Weights of a small mixture-of-experts language model, trained from scratch on English Wikipedia: 8 picks a token.
Below are experts of layer 5 (counted from 0) of a mixture-of-experts language model. Rows are named router (the router's row for the expert), down (a neuron's output weights, with its number) and show model dimensions 256-383. Each number is 128 + 24 x the weight over its row's rms, rounded and kept within 0 to 255.
Before each expert's rows: "raises" lists some tokens whose logits its average output raises strongly, later layers aside. This comes from a sample of Wikipedia text that the model never trained on.

# expert 4
raises: "\n", "==", "==History==", "The", "In", "==="
router [141 118 156  88 121 119  76  87 140 128 107 135 114 153 147 176  93 145 131 111 133 131 113 152 143 144 210 156 123 110 114 133 131 120 111 128  87 157 126  89 152 132 178 104 104 122 120 141  95 103 131 124 136 135 157 124 223  89 152 107 151 106  84 180 115 102 124  85 109 141 125 149 152 141 171  97 135 144 107 144 144 132  91 114 180 116 146 145 112 128 109 118 104 119 103 148 162 158 134 124 143 124 190 141 130 119 116 139 116  99 118 121 144 120 100 127 121 110 120 186 160 134 143 102  81 157 151 174]
down0 [158 128  94 123 138 135 149 110 130 109  68 121 121 113 118 163 167 122 155  72 137 115 123 127 128 144 131 132 136 135 146 170 129 129 166 109 130 149 120 135 159  84 169  81 111 105 124 143 133 149 134 103 160 142 153 133 166 120 146 132 156 136 142 132 107 125 156 141 112 144 106 131 146 128 135 129 146 107 151 117 109 129 128 128 169  96 145 140  92 134 171 126  78  95 128  99 116 255 117 127 132 115 138 139 110 161 146 149 117 131 123 129 105 125 127 165 126 113 108 114 131  89 137  99 123 106 149 119]
down1 [152 114 150 117 118 139 115 105 118 123 141 103 178 119  94 143 102 152 137 131 117  94 115 120 161 156 156 129 160 115 105 115 160 107 112 125 129 155 153  76  85 162 154 127 113 124 137 108 191 110 138 128 157 143  93 172 129  76 178 114  97 124 121 133 183 129  93 140 169 181 106 112 169 111 146  97 136 157 148 152 108 165  84 115 112 149 125 190  99 114 110 124  46 129 114  97 141  91 106 131 121 137 124 109 108 147 138 141 168 119 120 122 122 139 144 162 148 112 135 135 123 109 118 177 118 111 155 111]

# expert 50
raises: " of", "er", " in"
router [107 153 117 165 164 133 159 193 172 149 176  71 139  77 116 147 139 132 112 120 130 143 136 109 112  99 139 105 155 139 137 126 112 112  93 150 134 128 152 155 143 132 132 115 132 116 134 110 122 147 173 141 111 136 105 169  70 131 131 156 122 103 136  91 136 148 117 131 170 115  79 180 153 141 128 152 155 116 120 156 100 113 137  72 147  90 118 127 144 114  84 169 150 136 118  98 134  78 130 189 117 117 147 134 147 159 146 121 103 122 156 121 126 164 133 118 127 119 100 108 122 106 145 121 119  98 132  93]
down0 [115 112 117 145 132 135 131 159 136 135 118 133 121 147 141 150 119 136 125 129 132 159 155 138 143  68 170  90 109 105 133 178 131  92  98 153 125 114 167 145 147  87 111 141 132 144  82 130  94  83  97 146 173 102 128 102 152 123 155 152 124 130 127 110 135 111 145 149 154 158 137 104  91 121 130 119 161  87 104 109 141  96  98 171 140 148 148 148 106  99 117 105 127 116 129 147 183  79 139 155 131 156 186 154 161 133 128  98 116 114 115 148 111 156  92 160 145 113 136  98 100 106 130 111 146 118 132  88]
down1 [105 123 114 116 137 109 146 102 136 165 160 151 112 139  80 110 126 141 143  85 119  84 138 147 132 129 130  88 125 154 145 155  91 130 156 141 113 113  89 154 146 141 114 117 128 127  97 139 138 121 110 175 123 115 111 115 135 164  95 120 134 118 171 137  75 136 123 147 131 126 107 110  94 105 163 113 123 134 152 133  85 126  79  64 147 128 140 110 130 152 123 107 124 164 108 141 111 138 163 136 168 134 136 126 107 130 157 146 102 179 123 144  97 119 142 147 117 123 163 124 134 129  97 131 160 156 151 142]

# expert 58
raises: " the", "'s", " in", " on", " to", " by"
router [136 157 124  94 125 132 153 144  91 142  88 172 158 109 108  96 125  85 145 147 174 149 115 122 134 121 135 112 136  88 114 127 172  59 114 106 139 104 114 132 136 106 126 164 147  83 161 194 111 120 130 144 124 111 113 157 102 151 140 112 119  94 148 132 131 149 154 101 141  93  98 150 123 153 149 157 144 138 164 153 115 187 149 103 152 122 126 130 121 106 109 108 181 130 118 142 132  77  96 134 132 131 132 129 134 118 135 126  87 106 134 112 106 124 123 106 160 172 129 140 106 145  91  99 222 112 106  69]
down0 [124 125 161 113 111 123 137 117  94 131 111 105 123 110 149 101 126 119 140 112 112 123 110 123 145 125 124 122 137 162 167 114 139 148 118 185  72 142  90 122 142  70 129 121 117  98 139 145 137 124 130 110  96 158 104 157 126  69 139 170 105 156 122 116 165  96  81 109 126 110  85 132  97 118 141 143 161 141 109 135 111 141 195 114 124 134 114 143 115 169  68  68 134 150 154 148 141  59  86 153 104 158 127 128  99 101 127 106 153 136 129 137 136 119 120 131 134 145 157 132 140 143 136 149 166  95 126 148]
down1 [147 127 154  67 156  59 120 124 159  57 101 145 114 153 126 126 109 126 130  84  91 112 122  93 122 127 121 150 121 134 104 128 167 136 102 150 103 138 135 113 149 110 125 149  99 139  86 124 110 112  84 107 126 102 111  92 140 105 103 148 131 138 154  82 163 148 128 113 119  92 151 126  94 119  84 114 164 163 114 105 167 108  87 110 148 123  92 153 142 135 147 120 161 130 151 130 106  56 121 180 137 140 158 169  92 143 118  84 164 104 138 142 143 131 111 123  75 113 162 134 144 113 116 176 144 131 119 136]

# expert 2
raises: " a", " the", " an", " part"
router [145 133 169 120 115 127 129 115  80 110 160 106 117 151 134 154 113 107 152 131 148  77  85 112  97 157 134 158 111 131 122 111 127  98 125 162 121 122 104  82 120 151 156 114  86 148 158 107 137 124 155 119 109 154 159 108 123 107 163 176 114 149 104 109 169 114 133  83 133 119 117 143 130 128 123 166 114 167 104 130 122 130 115 110 155 132 111 122 114 151 170 125 102  98 110 126 156 139  91 153 166 147 184 140  92  97 147 138 155 158 113 144 126 126 155 141 138 133 130 149  98  91 143 166 141  81 119 106]
down0 [149 110  95 149 132 165 116 129 115 117 109 117 151  86 138 140 120  76 117 158 147 124 165 162 118 121 107  98 100  79 150 127 130 153 122 122 109 137 132 120  83 129 111 101 155 168 151 104 123 122 114 128 111 116 103 125 143  98 103 116 140 177 127 133  91  85 147  96 132 115 116 126 141 132 153 137  62 132 148  95 156 101 162 103  71 135 101 121 110  90 152 124 133 157 131  92 104 140 113 116 120 144 140  78 100 133 125 138 108 126 111  84 114 134 151 136 177  74 150 114 165 133 126 153 130 108 122 107]
down1 [130 191 123 180 140 173 172 151 102 130 115 144  99  91  93 149 136 132 122 174 112 153 107 121 150 131 159 154 135 128 143 129 224 112 118 141 125 113  90 134 132 116  92  94  98 106 127  92 162 107 113 121 160  60 136 132  81 137 140 133 152 144 128 112  88 139 130 192 135 122 141 105  82 130 126 103 126 144 149 146 123 150 128 115 177 163 139 101 187 138 119 123 199 168 115 121 105 157 128 135 129 134 132 133 140  80 126 110 116 144 140 108 124 118 132 134 136 100 147 119 123 111 160 145 165  88  87 122]

# expert 10
raises: " the", " a", " and", " he", " only", " of"
router [121 155 141  90 141 156 123 105 131  93 123 107 112 198 128 126  73 124 146 118 105 172 155 127 126 121 132 107 113 160 102 154 116 122 123 138  89 126 121  95 138 176 169 125 142 138 150 158 111 119  96 117 161 134 132 142 206  96 124 121 112 141 115 140 142  77  94 124 134 114 135 148 110 127 150 116 123 132 119 105  98 132  98 166 111 165 114  91 123 147 115 129 102 112 149 163 124 124 121  95 150 117 122 102 159 112 126 106 127 161 100 120 125  93  99 122 114 119 123 142 137 130 127 125 129 164 136 102]
down0 [146 137  94  88 116 104 130 140 116 118 157 160 138 114 104 134 145 138 204 137 107 147 110 150 123 142 117 124 120 113 132 127 122 117 132 138 139 131  76 152 156 103 126 108 156 130 128 105 141 147 110 114 110 113 118 188 117 137  95 143 162 140 151 156  87 163 141 131 139 173 120 108 119 131 118 138 127 103 142  89 142 110 144 158 165 107 166  98 111 132 120 112  67 122 108 114 169  80 136 130  93 128  61 120  98 169  98 110 123 118 124 146 156 148 124 115 144  93  66  87  83 132 132 118 150 139 160 125]
down1 [167 140 108 113 168 117 161 166 125 136  76 106 178 122 101 141 161 120 134 106 106 112 175 150 139 116 131 137 151 113 143 135 132 116 185 101 138  93 168 141 127 119  80 118 107  89 103 112 175  92 134 115  97 133  81  61 113 113 115 131 140 124 138 144 159 143 111  69 164 117  92 154 157 132 129 147 179 154 167 138 125  83 142 128 146 114 133 159 142 106 102 143 165 161 119 141  91 198 126 143 117  91 125 196 125 136 164 142 122 118 127 121 137 142 111 135 114 122 160 153 108  88 102 117 142 174 167 131]

# expert 54
raises: "\n", " In", " The", " On", " After", " As"
router [ 97 127 126  89 133 121 158  89 152  82 104 141  98 203 144 133 117 167 131 130 130 158 160 135 115 170 151 133 114 102 104 151 147 128 125  98 145 133 180  81 113 176 118 132 112 147 135 156 144 133 110  86 152 142 181 165 158 137 103  94 167 109 134 167 120 126 160 107 157 125 143 159 137 108 107 143  75 154  85  93 134 109  90 102 133 141 150 125 135  97 144 164 100 102 153 141 165 168 119 108 148 116  99 136 153 131 141 150 144 147 165 137 168 108 118 114 102 112 116 157  92 103 148 106 150 158 155 163]
down0 [120 120 116 159 101  88  89 121 109 132  96  95 109 103  94 150 150 122 114 154 172 101 123  94 140  98 120 110 117 156 146 134 131 117 112 180 131 134 132 133 123  84  91  97 145 140 146 150 143 113 132  96 126 124  98 136 145 160 111 124 147 114 148 120 153 156 155 115 133 150 148 115 140 123 111 146 160 115 138 125 114 135 125 164 157  94  89 169 133 120 141 112 189 155 144 110 115  53 107 148 171 143  89 179 100 105  89 148 107 120 128 143 105 121 105 107 130 118 131 117 134 130 163  78 150 146 143 158]
down1 [148 141  87 130 208 122 140  95 140 128 115 145 147 124 112 129 136  95 141 158 152 113 124 144 139 165 118  88 113 145 168 102 148 133 119 139  98 110 139 140  83 104 144 139 131 132 162 169  73 107 133 147 126  86 108 177 154 136  99  95 142 146 149 200  96 134 171 129  99 164 145 159 118 124 140 159 115 128 140 120 194 131 144 121 148 116 123 150 172 129 117 124 214 108 165 137 145 154 153 113  98 162 123 123 165 134 160  63 137 107 155 131 123 118 134 119 161 117 118 147 113 134 124 130  98 130 137  99]

# expert 49
raises: " in", " and", "\n", " of", " at"
router [150 101 147 128 154 131 126 135 102 115 125 125 120 115 155 140 118 164 122 115 148 123 140 108 133 165 107 122  90 152 126 131 149 186 130  67 103 121  74 135 157  98 119 182 112  75 171 148 137 137 103 106 108 130 153 151  65 121 114  99 105  93 111 175 159 197 116  71 148 132  83 154 150 125 116 107 137 162 113 120 134 152 146 100 102 113 126 112 125 110 126 146 177 145 142  75 152 105 129 149 127 132 178 109 115 149 142 132 122 170 137 135 129 110 147 109 123 144 139 159 135 126 133 124 153 142 122 163]
down0 [151 134 132 116 135 133  90 116 112 146 133 137 152 106 145 131 115 179 161 153 100  95 131 147 137 148 128 145 141 118  79 123  94 166 158 103 140 107 102 107 146 172 167 142 126 107  95 129 139  94 120 123 127 145 138 141 163 119 169 130 119 122 122 104 104 150 134 147 109 132 163  70 129 151 116 100 125 110 154 126 126 136 156 132 110 168 144 119 180 133 112  77  95 146 151 162 154 192 138 119 117 126 134 135 117 128  89 134 144 108 130 147 134  97 114 134 176  91 106 166 107 127 133 120 112 139 105  81]
down1 [105  96 150 128 121 104 121 114 116 158  99 135 146 143 145  74 128  90 103 111 123 120 107 120 128 149 102 111 163 128 130 153 109 133  98 111 122 127 141 147 154 168 131 170 143 132 180 111 109 119 103 126 145 109 150  76 127 152 119  80 114 123 114 147 127 115 156 120  76 107 130 105 137  82 137 128  93 183 133  73 173 154 112 123 110  94  87  91 151 162  97 167 151 148 150  80 143  71 154 124 124  90 128 120 100  87  90  92 142  81 153 123 105  97 144 138 129 121  79 135 123 127 129 145 148 133 158 131]

# expert 11
raises: " the", " for", " a", " in"
router [122 137 145 153 104 128 135 155 100 120 128  86  66 136 139 121 141 101 146 136 129 156  98 123 134 141 159 163 163 137 106 111 137  77 145 142 124 132 124 129 137 140 118 136 128 104 152 133 166 121 161 136 128 157 119 108  81 116 127 122 128 176 101 150 158  98 122 131 141 118 111 136 141 103 138 154 126 155 109 139 138 127  99 104 127 155  87 130 114 157 121 137 113 129  91 105 124 122 131 136 125  90 171 116 119 133 121 167 119 137 118  87 141 143  91 148 143 111 164 105 110 138 102 130 175 135 124 176]
down0 [119 135 131 156  90 122 132 111  95 122 122 128  93 138 161  78 103 141 134 129 122 129 137 159 124 127 124 125 123 133 149  99  87 138 120 138 159 127 100  63 105 168 109  90 123 116 113 118 111 106 152 142 135 152 145 145 162 126 142 145 108 164 122 119 116 124 167 140  99 162  87 138  86 168 142 113 129 119 139 119 123 149 162 113 162 149 114 132 159 140 136 115  55 159 147 109 145 136 154 121 146  99 139 118  94 134 130  93 128 116 126 121 138 126 126 142 150 163 113 114 122  98 113 100 107 108 127 111]
down1 [147 101 110  94 206 143 156 100 125 128 110 162 165 154 154 147 158 133 155 118 114  95 125 151  96 160 115 169 132 120 101 151 179 145 110 117 114 135 144  91 124 145 119 103 116 113 100 125 139 127 115 107 165 108 104 115 138 135 118 120 131 117 133 157 115 174  87 184 129  82 130  76 100 160 140 107 123 151 123  96 114 155 116 135 149 107 158 175 138  97 146 151  82 132 122  53 147 114 113 143 122 112 121 152 133  97 146 136 118 141 131 111 139 131  93 127 161 112  94 130 133 127 142 133 146 161 116  76]